Experts of a small language model.
Size: 12 layers, width 160, vocabulary 12241.
Experts: 256 experts in each of 6 layers, 4 picks a token, a softmax router, a shared expert of 64 neurons.
Training: a variant of Adam for the experts, 9856 steps.
Below are experts of layer 8 (counted from 0) of a mixture-of-experts language model. Rows are named router (the router's row for the expert), gate (a neuron's input weights, with its number), up (a neuron's input weights, with its number), down (a neuron's output weights, with its number) and show model dimensions 32-63. Each number is 128 + 32 x the weight over its row's rms, rounded and kept within 0 to 255. Numbers have three digits each.
Before each expert's rows: a language model's description of what the expert responds to; "raises" lists some tokens whose logits its average output raises strongly, later layers aside. This comes from a sample of Wikipedia text that the model never trained on.

# expert 22
Description: Full stops ending sentences, often fused to word endings like "es." or "idae.", plus the "=" closing article title headers.
raises: "\n\n", " The", " These", " When", " It", " In the"
router:080157112102090145156149081185133106136106132125125142115066151089096100134099113122125126109089
gate0:087145080112155111116177112076084111164093189183144136051090148144082126152154158134078175074160
up0:166104184146128193129123135147099139120105087101164097200160132095127103147117050121158147191080
down0:138108142129173149073119142094046160114070153078116060130149137152108143149180106146147169144177
gate1:087109145094150170146134136150111159141100124157160106127159092177202100102137161178152190099113
up1:164121135134088181137197136130086138143150117125142115076095081104133134171140143148140126207086
down1:159110089140098146173110121132094181146187094084135141176080149206160123190107137200140222146133
gate2:120186107064133144161157165163085072118155102172131176143147075105101194133164093131141116139136
up2:142123176136168118140016141119213118136156122092104104167102095105125075140081081127088151089143
down2:152136138116098123131119140054094128120153161146131107121138072121110092123151121114177097041122
gate3:084118053155167136122141116088086166127058158177120138083151152080053071130166119139103159072133
up3:042136125163128127076174119131093152150048176169102084063076157090068098141163182126096113036147
down3:056139220111163104078118072123098160149140158112104105101165131101121107131157151086093162129087
gate4:157141134141128191107172126112164205068108160124121107131164119109153131139099160123149108094092
up4:140106121102150136145104131144145104132208114166113163148114126146086172108145065073161093116156
down4:118137149125155140112066177100149111100153124151131117158105084133130091091132190096124132097139
gate5:140132125156198109113105147094091139108197167114079177096106133145067166027125145129108077146153
up5:161151164141153054137079140129088179160165139052107129143097180150110181133113108180093084162171
down5:128085156213114131192175128109103137095102154095125136105164142164103173122168107133180150171120
gate6:149147146076120107108130112095150136115122128103110149131120140123190098158118087178164112148114
up6:143156156158141054099155129124111134105105151130110153134147124141073118117194153158160104145141
down6:135116148156118132139172132084125175170119096136171119109113179031113123165145125080199124118097
gate7:130128099122153141165092117140110143140118072098161111203148126076151129111138081123074125097097
up7:131138094139128154157064134112161122125080158121115196141130129122119222100147129125154058118162
down7:128098088112115082130136142100112169156094137161121136147085113134127125160087127162100166110134
gate8:203122128130115136136115133136156167141051129116173140109161120079134123109078074095131161148097
up8:167132142113094127165086099152155143175098142171133137151170108075115122092084118087045131131117
down8:101116146109145122113070096138163089100143149110123148084131153160143134101119137166151145138135
gate9:082118147141178127159067152108153105135095103128124086112129095187147097103140152170117139126148
up9:155136164134169133125055148129159097150158113162147125099023113142117087129114103181116211103136
down9:095121130116151104196169095090185118140111078160172180109096130077133123090137118200126150091118
gate10:137159108124141108070153112152167129115102116169104184158183152161154160052137117135122087087103
up10:110132084169187130167106113105180048158125123153106204154159129170105172083088132146175113080134
down10:101092181177170120053118127099154081196117162128093095073173140182137159104101143123097100174122
gate11:126109126116131077123160116111145184195192149197146144065108115186140144159218108136170124148091
up11:142127105134172149095120128120188170069076127117163146126149121179105118081134114134197147132145
down11:125123147167114159129155112091117226168128167123120130113110137125185095112063148170212128133154
gate12:176137060154158189118094128085151089117064096156133178174146117106156147129148180175159109135137
up12:178076180099150093125078167114099121116155152099164040146140107131101147087170069127101120090105
down12:176136162181134161148079083103100132114156179129129131125126129113131112086170081103118105127108
gate13:128129077168133123116110106120101169112086160170098146137132167069118129161136078149114107075094
up13:077142088206135193125132133115112146158139109137092156138088072125146108104149115150162135116100
down13:152197148117179119086138076128113116113113157184121127132111174155145104125146143081141129149117
gate14:127114102218130114141122129127160145164224065166086188137119085153077095076124135145135126184128
up14:190124122103176126149151146167112127132103116090144113179167131093155164145108059150116179126099
down14:079054079141153143144111184141144109105196136120143137168200164170122072112207100169111123093149
gate15:155135123070154119133159130093094117147091147146167116118147118124121060142148123160132146140106
up15:100158154097162107166150135106143107107063130126128149088128156110143091177130138171112140100099
down15:050137200218156157120098131166175114126127156171118192179090117130053119041115207065134109130134
gate16:119183111140122181097169110110117157105169138099125180133153143173173194193138144107187150162160
up16:091123138102098088133128114137060161088150133072092149104137147145156234129106117068128132150167
down16:175151123149076062178083125136142094117092140180128072117121153110117131107140174047069135090131
gate17:111144177118177150180142118024180164066152136154135143084118105112062118106127124126108205098141
up17:151141131047115111110097116150128092118078164151132069135123164106164133143167157109108119130163
down17:137158157122124100161089134165125113179099189146110157083119175205170100120172135108110167099129
gate18:141179115098106129127136129159124086151153096155144173139127089183185066077116233224087152111161
up18:133083114140135109091167142128167104110120120176146077160156123054113150154143115087212098133117
down18:129063043145094117153134142119125107134119048091130148126131116097154088158142069150146118116144
gate19:079114153065111124167118109151120097098206157107159143089111111083117115115128137094071095153160
up19:131129087105100103146126101158119167175176174200166121142130144105103080087137180086129060185126
down19:133167178134121139093190138115152091122143153130130093159121102112169137081146158109134105156087
gate20:157139079173146136137108135121183078162082067110148170158126119101110132084105140196154126101116
up20:180095141154124113126093143120125134153132157090162119110174098180176149090146157124130127123073
down20:166155099100167067184173131083164094130101113153156139107131122124105123136142123108150072111112
gate21:128196146118121097087088155083112116123095188141107205110148132111116117088118134182141111120105
up21:151131099131165156168115159107138155101090108197149115141109119148115097088149100120086145137124
down21:120124107143103112081110152081130162126110175160147156124077158078125130124152106171149153148101
gate22:161102138099156104078080164072147110057121195106100124064137171114146152137142117120102095092099
up22:087162095152108139124157106124135090111111156155087157086123134069125163153161143139108078110149
down22:090081116093108098119107115159133071181143157127143153133161150136117126130154100169096121215140
gate23:166102104162127192211173137141127120061079099071188127134183114191168170132136141131191128105141
up23:158079115154129158139177144156113146180088079117170094160132147150127138184136185151145179145118
down23:080158126127073142093172080144146175154116118137148172101104134157135114125141140135097197139121
gate24:129095191125113141139121112136144142078155161125076124080179079167060127089136115146107114069129
up24:189080134080176111134088130142127117158156137118097114121107142096129121140157023150103151111099
down24:173162184088115167107132050167093165085113171147081085166120158083081152117106181094125127117117
gate25:142111096111104150159116160151091123108142124132104091208160163105168110122165171184180150070136
up25:097098071132137108130170140097116134138067071123108210125155140127176176087159152141173052176133
down25:162111115113112165095094104148177123140177159104215145137181108166115108068080112132128101152098
gate26:141115174092168092155123150117093086106103135089065125068156140166115131119146144172082138145150
up26:150131145052130116140200146133131180127166084188121096159096153162172136136147143134179090127120
down26:099091098134173122153111155120130142123103141133170116026167148114150109116111138185149142148139
gate27:124127089134099104111128113135117168136149076149154150068114112110151109100167161146095109119173
up27:127122126180119159120118117100105129123090140151163063116157115119170134167082112118159137120079
down27:118134129115143130102145044099165101106156192160150104177164162122114131122143117079090099111137
gate28:161139149157138113087105127114161188103105106138108091029117106124100092079152148142141162094078
up28:126132137125124120170147146129104127096134160074077144171077119098102149115050073049155100117174
down28:131138154113091125134125143168141170127125121150104138154099174118149097161125101102146136152116
gate29:178097196114139165114130127139170124078139143173116048093107146155144098087177145107126044137108
up29:141135119073098145148118102160198103145161108133061173186095135054118106177106103107077139092103
down29:123098111080151141136100163170140110126173107113144154133186132130122127142192083179136079121111
gate30:134145088135111129133135131110131136120116182082107127199155129072059131182082120155138219110099
up30:141118089075099116125135119166094195141170133101123108183129159112109139158075141129209156153138
down30:108129160145112130128139085150145110142142144108150122066129132089137095108097127146078133108126
gate31:143100181090178092109121158137137160106160163119124133112164133131130175158119103138134150163168
up31:086114140123100106135151125133121180144086094152102081116144138107133183192171185094128111121147
down31:117111125174114167120109207116143118179120122136184083181134131159174138118142135123114101111055
gate32:134140167115157137146095169128186072070120099159090085135146095128120101155119121127140128072143
up32:108152135174151157141102148125159233152119124130169142068113113161132117124082116196142137131089
down32:152129155078083197131178078146196174133118088148109121163145160051105112105104110103120150114068
gate33:151113135155095182123090134157152108113188141114167162068128088096153101101084084179114146139097
up33:101192104117146102089124135122154145133135146059144111159141157147122154110156135107102118096165
down33:123110142157086125140138131133102139130136120067115115141180154144117177123072116124098157099200
gate34:138144146199088176098092166152157161075105114082163057120079139142093080132085126127096195109091
up34:105197078172169190154072134091207170118169160142094164133099076175110102101117118102148130045131
down34:132124117158134167151153076075138130148077103140167169107099141178120072082116106168082189144099
gate35:097070163194111083141100108119069123129173110085138128124135123106097153153118192202114165100136
up35:134192104052166082118132130100108145131078188199145075088122146158117093060141108077109100063116
down35:098119185154138085133141129157110125168100082107105138146107123180145114109152095100120160105175
gate36:164070119114130140155126144122114141152114125124158211117173150142124064073089128119144137117092
up36:039186084163159158112118117130158187176084113124132168103159095188159150031071101181144104121109
down36:128127148160116144158145141107127169113102096089109137178135083136175103135115100133150126122170
gate37:104173076187171103161146136165105190144071152119188089069193126118173166079126135161121133143093
up37:179089144108090194086112154105160083128190128127083143114049130115079123167119094113142148112143
down37:130143101137132156108175150132147103203098145103108122145085159131178084149146126159158204172137
gate38:102109095145155104144098145117136093120087106134114054126149132117156115112141171158122237045093
up38:150100130078116157108172146133156152124165114148209091121131133111128161179115071103158147187114
down38:185147120165162154137144178137092182078111157161139130147077138163050164138082141154182127092117
gate39:123163133080144112198079153113103110126166136131109084136137053164120203150136118176127112078184
up39:112103056115178130142082158113130069084169103072123199136114107117121113071137102138150126194156
down39:127143107098074152095106046103152134041159150103168094090122163073117137135107152107115114141120

# expert 21
Description: Slashes, dashes, opening parentheses, brackets and quotes placed between names or before titles and pronunciations, such as Rossi/Frost, Yentl/Anshel, "(/it/)", ("lit. '").
raises: "Al", "Qu", "New", "via", "An", "Š"
router:161137069094140121120074079105155141137102091147090125158091072127107094128123101099130090150123
gate0:125174111202163120161148177036129166096127179142101098097141110105140133050072156158081121091117
up0:181120086140124202087077179074156155141164151159089081123152173126123153139160137084152118138132
down0:010074090107087125159167102128142111073157107148104149061079125140082153130158135179138115163160
gate1:109123056150123098165146147065099082103185131090122172103170124129067132150110135161141162130205
up1:160081109071104063120196105145102117116116122130178197176076142081109143115112046161114183145108
down1:148107089093114088142114102187131197152129099194171138120178176126091153135122148139131114151159
gate2:134172153107101190152158128080088121102079134037183130061112122102110114097161098103122133110104
up2:066128109146159158142085105153125177147150154107118169095153154122123153154115177108124142099177
down2:120112158146105142117137132108121107171178144126125101183151126143121122157120104153191030096131
gate3:073136052098084132137114110128122135126101128137145155111170151105169057112165107123091138139086
up3:068115067100121161115110069141153120140210107173128178101109128153162094140152084132110173117124
down3:118095115083149112080045147142170100145185140161140191076148090149124112145064136136135193147173
gate4:135171158154118130156094116098129103095118145138168126121119141117183117133153106150126130139140
up4:118194143138128131158148130098110185196129119168141076160098118127097089114129083128104076202101
down4:161080111069179144139133173098159090141137108148160115161089164080169100163093105111152132176175
gate5:134104099154138129180131132097182086100138190083164114129173135063133176129041142170173150087134
up5:097106112202098131081088103095155146158122108166140130114151075110102128142157157144112142168062
down5:129122158153141105097184136139162101154145138143118150083129143114108119121156112141138132071143
gate6:104106073092164146127115148118111111121088100174139122139090128106150114099137105172141071115149
up6:120143116141144156092112127146151161136188137151166111069109089131121170104074129166110055149159
down6:197152067111126111180168111065118108088112121156111186113086182070100117096169137186098031132192
gate7:102157136113120148151131115155162156107068144061149113129157102115135118101107089173107113139091
up7:125169172069116101155112140077138117143106135122123101167131115144158086131125151097118069121087
down7:186087145105120144105195133137102170148143130070079153091175168116151108158120130138154209135112
gate8:089106103170184120159146127167109065180111115123163139130168127151149153093112124169156165086146
up8:144132078126137177101161112111136144099156066123116135164089121042160093122102112151116139089118
down8:181110088120072160184099121165091163147158090128128153133102077079128097106114124096113146119088
gate9:102079114161172138058143148104091108098103116163105137114085143124090137132122121115102160177167
up9:153169121126127140149123111161156150109116159108130139112147117072108150131123134102162143124132
down9:111135171077082152153152164127108123128100112111112138132088149105151147184081212144171146131067
gate10:087193121143051192144151122120108156112068130107124146115136113081166190106088171164108115132094
up10:109195125115093125098140121082068143096148158137166151135131143178112086123133113162092155124086
down10:101083205143084086156127184091128091161076166114125146115157123157133112142078082148155118206155
gate11:111133127168137118173076198143124144099120122144152141130179091101107159136099152162136160147146
up11:124048142160094150102157143123091094148118141142105133103095134128142133184127119074129086140133
down11:164146146163091065132160158132176156108167112126138118084138166102139142152132110172116088081139
gate12:126177117127215131085115130159186164170110178184111148141114156168163114106188104140115120132134
up12:106134092126133088075107082107161188108172128136160157128098154108134157109120048145103099185134
down12:106117090112169141150179112184167074177143128142110175175131113112118155143124171162182125169143
gate13:106094140092168126130139122140138125134150119115169126119142094147125116138193093188077155072101
up13:091132102115114150094103072157090134115143096124131161118132105084085118116197065127098154138112
down13:106159079125131116115119161103128063107150060110105118163114174158116073103135127140130111114132
gate14:188168114114160070164201126183155193151169121102201139161116141110157138109088090114095157113101
up14:141138095180081168146144171126105175114158144107118130125132121143149132144145158152088139117199
down14:107122060118097114138126131095144192123124124165140150164134118146126131142152147125195136139065
gate15:081125123061159108165126167133122185159122102159136086093122113128061124066099099093128150166168
up15:134097158152131126136136144099106050129079174068129129138156159172182109212141223195107158103108
down15:121143131128118151093105100108117097152115173112144120141136074131064142202093101051134126161118
gate16:104165144134163038178121127128120100134087100136144094093159172142143122165191116115104161130152
up16:126086122154135173128119107120110114076147194128143099119091115168154085123093191152148132180092
down16:127141164159133189112173116172083146149120146139158113141147086053154095142105125117120105136192
gate17:131123100153177085111127147087090151102168084095072179096112090086121118113123109193097112155145
up17:142070097115154068145122133171161100139126133100122101115157147172104190120120065143178145118143
down17:153177129109130100093129110156129146155163103129133118099179118186081120137098110136154107143147
gate18:124112214117181130154136145164124075139194193133126119094113129125123096137121103115144202073128
up18:133117119126134158096097150122162145171137157154153153143124092117089120182126137122086090143123
down18:155159183148216056166122154132113160119152134075092136139154192137137127151097122165121145142138
gate19:082127091170156121088107140070080200144127149148190149157135107170108111085135182144110104099160
up19:112125095132194123203125174161150154160158161163118073145085125119067158153185159129090125117122
down19:167185093107153133171108180166103169118172115158194128108110110133141140119141134176102157101129
gate20:132164100118158095142143157082150148154101103127175105130113193093152142088117104072148116164148
up20:129136131120201117129120118143148109187149166175100131113187119119145101105151121109118164080090
down20:107100135153136153144123119161113135070134132152134159142091106126156157108159112103055124149135
gate21:151105148116190141195116132160140119130110178131083161098120137103112136127164182114195159124099
up21:137146096138126106121138160066118153081129083123157155125022159132157165110143099098110073132145
down21:161090106167047176099108145150047098116139124154097133156152112088146092115138182141069090144165
gate22:088116134138143135098101147136096174054169134086112131128165090124132112060094093152152125132125
up22:136191134089094128139114143103107127082086212101139146107164112144186098059101135124132129148183
down22:106089131153158143134152053134119095123118113160083123103162145122138147150176156078175138110170
gate23:148157120110142086125146161059112103127208143120155061119184181125157129141057183129181113060191
up23:189134132149127089112099177122087097153077150157119141191141148095093152098146062185095103153146
down23:156128088139107124180129175195125130085121149098067075141098101110111124144140168118130122120081
gate24:105127100109114140084145128067153107106051192157123102116078151143157117088091126126171098090101
up24:130075067107145119110142143116134153149137102109114121080107082147120144131150106171159180113136
down24:167130125178157142209123127144118145144123096121113170100077138115167039159191137114159136075150
gate25:127092136124115199131125133041080081060142120135125139062159156159124135159168126126131113139084
up25:123184161168137159119159149203157133143140110129122118157096128031120155086097150124166096090189
down25:178105113107152141144161116208139182130118149168110159151080162119175138142143154123140103144113
gate26:146083088169145135126081136130125129140173120142170147124066136141176140111141126173093139136186
up26:165132147119152146125081111124130157106116170129139095136086106179174113174085149082153136179143
down26:137123125164084113076141086198146098152144082084126173080084106198147129122116111150103117147202
gate27:122147140127084141185142115094118054148173180113099098104167113097106084114137144145129156048077
up27:134149094106107177137101112070154112142162132139130135044175148165090102138093150104160131117125
down27:180103169071131078168102102126140102119128123113121088143161138162109149144113093138152067080182
gate28:114098103125142200091100093107160162089101124109094111114111096095134180093121117143108135195155
up28:161176154097162098155121163151063140111116115136116097119138101174093098150093125093159087178139
down28:118093111119178141148144104071129102119159112165175096147082166086122183080138143129079124081086
gate29:170120140123132123093095162125122111093127115148209110145164126108139136086142101132141126157163
up29:102152112138159129142112116092095122087159203146102148072150112166110060170136107165093125107095
down29:156168052119199118118100152184148118095122160156157147077118099157122091137137125137089153095129
gate30:188108058073101117164137101077138181122136116142126196111136136109143110106202081109082141158179
up30:196092092144075173085099106150140149127145129125107193148113119123126172105102094140174124174193
down30:111170149127170150138127159140153122167165119095125128154136074097119127132116091090133119109140
gate31:133093167107148106159067189101116071167106162144198132131158137143158116121110136141150085146182
up31:159129144078161084172092150137140162152153137133166117158139115080130150141083133098093110187181
down31:173097139131115099140124103074117080136175132115068102121123119128146130139099125097114138152137
gate32:111170115154122112136142105091089102067127211143179187082159125160106200104135096175111113057169
up32:182086111189154130118154160134180145138160072087150060060095122103111186172085119127176148167098
down32:182139067124132119101076045134128134129099152124122137182179124156158123101210139103173112098154
gate33:110109136192146141127117102121197176153138151172154114158120140152139069112182123146067148100053
up33:164204151117143188132074115117183130144066084104117142116117128080190119127110129119148133116123
down33:148115110135128077158105145166172163089074172155205113098152140151145109182088137152137087140164
gate34:163092086078094102100118092140109171125172060103146128141120140141082124168191100133156119156114
up34:128188107170108183146104187138136166153080108132108167189146175089116046110138128164107113111083
down34:109145145164124113110130088150121134132122162107164144120101145104109062112178181101116092126122
gate35:121099148121138136064113159131142160140147135045179039093135138133077186103068123143133155104102
up35:074162116140091144106154165186076106142122135077145074152191114100160158135129160170144155111128
down35:130070110111129143100112163125164169152233104118102109094119132124138145151115128159127135136144
gate36:089132066127150188121149142146057139127105170089099155151172143113079070131126076125148170181080
up36:096175131125175134158053130098148081129134131134085158128171163124106152138153152115144128069138
down36:138194083102102143117116107178138131122166088106161111116083158112080124098151116146138165151198
gate37:044145119120142142117052105115102156159109148151128098131153113126142177084106149145084130113167
up37:179122148125104116147157100137159171152129121098129160075082140170173145142124085147114173154149
down37:129204150114214123207137127179111100105120199112154072083146148150098111152163119154152145134069
gate38:168160138126159119134095195101100099131141084105142176161122130117097119106127138179123108135181
up38:154102123097183145088144148151115149189190070154110096079156089157125144166094164123118122139174
down38:143145113105166152136117171104098096058155141139121191097156123108148111096104145159098144150205
gate39:147141105078127149180189103113157082107146184097128132070136113113112142167129092134070137071126
up39:133133149161105117131086132119118141118104109131063125090079148140098182110058084144106088144091
down39:116102129122098108145179150105107126118116125151105116132117127112059127072144131107132075110127

# expert 18
Description: First word or opening piece of place and personal names, such as Christchurch, Saint, St. John, Bridlington, Charlie.
raises: "ward", "sp", "side", "ham", "fic", "ness"
router:089075129128201094118156160119128155150127113128203142129073169116141115134108144110099138087165
gate0:133071152170119142120152070172114111086133188124116154145120142144128110151130154109160144131120
up0:149109171167168132120190063127118089137134096136169144125131142094164031144147165148144117081151
down0:126108163130166090166105167119133156124134106183105144188122113103180131078107120128080121130155
gate1:156145121085151129133088135156149114158136116152092072162140135126151148179065181116136093119123
up1:125072075071176092135148190147165099148131133167115091191119165076128115128095114119147136131203
down1:137146123068100172160152099150078188210120095167087139137113126134136143174093136145128146166086
gate2:119080131138112166165132161193132117114076109119140110072134068134108152099109170155121164156128
up2:098124139156107108085149108134132032076169165157073177095157128121130137079150194082127118170114
down2:154123136076154136086146066148206141142125134146111123156157156092102189129167137163090137145142
gate3:122096137153125093099190135156111113077157134127129037106178108108125121141072111075088130122165
up3:132127114168124112095066117116087101148148107120105123113137087123151070155143188112183122077124
down3:145096093090129158096138137180094169128138146066100136141131140121116064133147159156150145090021
gate4:127109147160152100146089119150089134086179179126096093112174145132108109184092191117174072151104
up4:103134191112094083138191177066113084162108134161107133132092107121118137154156123151190142109101
down4:060138107119143131042138154122136120160118114138171154159172126113116145143168110126178125138066
gate5:129130125067179116142143073110080115132138175138166093123102132164142118174076113154119084094135
up5:096103090136111133141151173127108041114056131136110085166141131133114121125059117119104093150131
down5:127110096129196092150081139138179130162174141136201111089109120095155144162124199124123156023148
gate6:136113128082137124126169059124090156114141084131152056189079185145190154159101130087096100107165
up6:143081150104110092139109119129103167221158110151134121093082144122171197108170150110140177129082
down6:157109138117166080129156150132053164163139072155122156122084142140174136143101148072054106134168
gate7:111125125087136170155083111147090089130101154124125129169123146148173137109089082140068153108091
up7:123143088116127134136114156190093112108095135125142128170131118193117140131116131153094225164094
down7:144136080125142157158102175106104145181117078177199182084130129136126211110153170167032104151114
gate8:202049120132147084090107194104126142074137125148148100096139138145128098158059119174135144183143
up8:097140144152110158134106132139125108114103113095108141143126115170119124162094119134162169176106
down8:117126097078181143138161120144070163122126156142187090129176143140162144124173120102166163131145
gate9:123094113108101111120171110182120129080114166191081196127164076107131101126160119147153144109127
up9:119124119145091168131107085104126114139143139104120118147128063049144110150120135159063114127159
down9:155107074156179113156127130137113092134202126124119113118150121104111082103111142208099137100159
gate10:148141183165141039108155160157087151103155150113094110136078130152141139159081131158146155092135
up10:199082130128136163124113096159101146141127140169128142189157138141136085085160170154120106154180
down10:138136120117105111146145181112060162136111144154121153121171099125145113158149097100141112115143
gate11:125051108075152054147166158184129142067128114098152098112099139115078123141209172140174117108132
up11:100154094140152170123052140129134109109128139093135122136133152123130168148064156147131162120167
down11:180094152191105145122048117204120075095148140132104144110118136212135128109163104162130157157138
gate12:155072157095116094101181069122106163103162128136205161170112119193085145113117142104131132131082
up12:128219146176146094103147092170125108154105099072097128166141145072144120153139103136147154127119
down12:146173113137078119140146098094157146134080063123070123099181098150093099158157080116093103103138
gate13:196116107148169099102153096123123099106112138058155092168114145092127110151135206113168116186195
up13:125158135158082162137132115100117110127173083166080087138143068123138088131104166174160111122111
down13:134127158141042149131125131151109145166113164136139085131130162126107132110113149136155086158042
gate14:132118076093138120096110061141042104131085064097202165085097096135137072114136088144198142113119
up14:183071124152139089152108101166104088065116117133104135126112110138092052146136125155108097128164
down14:177107113104131171197192173170128202106130161091147115212101111115127164139127117169116159161135
gate15:230136145149134103132144116101096123128071140100126175083152111133176117113130081108133026143096
up15:102139085110098112171128123075157109112202084118105086198149147115063117096152193080161147133151
down15:136105091098134110187137162083123130162138192119153151036073097151112151106122091133176152163125
gate16:141146158093110089097138115123164141092148150110130059118141134123127053199151079142095101123159
up16:131128114089073129136159134104118127105152079081144144164101055137111140129105219116144124148065
down16:151135209155124156134166132143129101176169192147204118206149167152191141133137136127118124088130
gate17:146133132114056178162152134129168112130102122168131114146158133144116135103119155127110068088099
up17:196131170130133096105165110135141117093139093190117125171111174073108104165121134155112112121109
down17:161111094127088118149122113156150141070158132105185166151141123124119096098166195121137113108029
gate18:124080096066138129135222169135131176099175132138107116169130140142173131112189082143110157127131
up18:106160139113190135126136123073072141116132095079154139128147174177159175149114167112195082159114
down18:150124132103106136147101101111201144110120142102154144110081167116165160123116153168162109146131
gate19:159162101096110173114171136106081119047072150060140090101177157137156134095131163135123125133137
up19:148124142111098111071130122105161141116132152120082125140147128153110135158117113138107087141133
down19:129134155155105087119138168140151103124111122083182124120071167142116178143078142135112155162115
gate20:170137070107115086158076183154116075118095142159128148141166179158140153126096133115122143134104
up20:119122150169126147146128088096074104124155096136104125083118157185141117086100154072164109157125
down20:058109146106097161083162080128099138135154104187129145105066147131150190185128147112062152152116
gate21:143137155093165117126091087125126032166177108187125125101188167117104134149160095188146092073138
up21:114086165178187102157121186148098159090129095084107117142106133101117138159104117166196081152206
down21:061199133173178106071084148091109148133138127073123123079126146131191109165070091117141101130140
gate22:122113130111145088029144115114050142137082137174132069113105110120133059138160125098128046120144
up22:151146148108169047148163093121080152178147165128113142106097144143151155149169111169152066109193
down22:112136132102105112113152138116103104172105088156138133127128152147140092212154129051133162153118
gate23:147173103113164068073119149216174125117151129143156162171123072094110057170114119172135130169093
up23:145125120126062148178101137136098118133166103148101066199167109150137121157175187113172126119080
down23:104169085127149125176162147066103120099196161106107098154156170157147116088159131089137117209060
gate24:109150085150104206089190132125156165121081073119177107136127113153166108107164066115139176079120
up24:083143156172124161112161140112140160146082127071147182095145145114163110102133085160169187158173
down24:043142105148121145113172071116112125184101219153146175090086137092136074102097116136168228131155
gate25:132126091061142131083129117135109127104134107079096157107101151136125105073136054138154139133064
up25:129118171199113147152074139115124146106126151102157131113152135203158159121175054120143119124152
down25:167124107140092052137140103115098109169084101106147195141124101119117149127115214177149125154133
gate26:141115102066143086088163154098095115137146109147146109057157153203127113127078092156095137123132
up26:187116081159135147138141130176097080112041152073152143126107146107106155111143123141115072123099
down26:099148106125118138108168105165111079137091080094153171102119151102152125139185155071124098098173
gate27:191124127140148149134139175106093117143119114101171080111158123163146113161114112141132101106154
up27:097113099108121140201123030166096146093104108080134129097053089154122162133089147139174193177118
down27:117144156113127122188185128163119102118150120131132166182079160141122072193115154123181164117160
gate28:097124118112121217132168044170103130109092138077109131182169137118144106138137133105171083088084
up28:163155151130101067146087149104132120178140153171107095166118138110131123129069121146128088121128
down28:142147119121120107159112165143114095145097089085071111100164133069094101181148085163199097160111
gate29:063110114108111100115078137149129112104103075110157124145092085145074050139182125137104180207123
up29:062134154193126120118127135146109100169128202156110096147112166095114101117184107062165103148130
down29:127094131124150125111069158105120135122106152180088149098187156138091127107132123115187151117103
gate30:128167174128129115087060095158127122064122123136071111130154174077149086117109135115104070098114
up30:186079156133102098155146128084158160206192080226179207160084171146138153102130126112151156129175
down30:140127078130149170118129182078104169167092094147154097145141071131116123171133160094105121105102
gate31:119125088135078139168146156104114106095161092097115132025170111153129143141090112130158138120146
up31:181136149159092142179134091130070144149090126132105126146163117129163140103185153106133130141124
down31:105138103113122174169138089074096105137112120132080103133107134145114151093234102174117162128084
gate32:121097122080152117111156121138082079156138121161173097112135091148164154117142139141132144131137
up32:210102125109134114122120107145186179141166101174140153151116115129111118123132171175106133124135
down32:070162104127120125067132125152104143068144145117196150082179134115096087109112166121164114141095
gate33:160162110127094116090109144061079141077128169152116147117114158144178088154132089142125109176164
up33:167133158105100131084061093117146122126180118154094093114163175163114095085155142072162088108115
down33:145106087132131154127124156115156148177184036160139118140097144140116130130136163111192096147173
gate34:177163096131158104125077094133108129101136154053111135148136153134114129126090182121170102101126
up34:106142134098165140115122154094138148102084110132192104139111202131097149136065136160130130157131
down34:176170124122097164183194111106154094093176117204069159141129201111089124112174120091136113108132
gate35:104105167065153067145128173129115114087125149155120139131089103095089094083115059119138118166134
up35:101079182126109102123149135146106121137090112124151123181164126106160094146128146095124132097094
down35:093138183143061151145104119131086162149095066131124080194169102138088122061108108125214121094071
gate36:122109090140138179174095148100041156074097144096169133075110150136146165091137148117101115185106
up36:185071157120151084118247097094122145176128086138133122135132120130087164143143055116131120068106
down36:169077187142068103152172111102110128145115147119128145158132172134136102103072105082100159076076
gate37:131134135111089148134175139108121102117170122116152109115154158115113142171146088115173134117117
up37:061133084062108199239125162155067109160083097127158166001130086153090116121146112098151088124105
down37:108150091103141124065084104144129144142114147116124106121152131165071163135084119120185131136148
gate38:183124167098133121119144065106059100091149125116168106164126144161114128154092170132083108169076
up38:129186118107136101125103133101150160114101155185075134131110119105113175136139110124135087195102
down38:152081106110119124097122160057103093153143126095160142181143114114116192174139093076067170086147
gate39:102157119133097181191070173075163127091132143132080159079112153109132130128136136114124095161137
up39:142145055111125146130099119121135071142158186090101140100132090168119075143079123094130098141164
down39:090128093102109147097151096121108142146154201137131067130106148061110174114167040165138113146127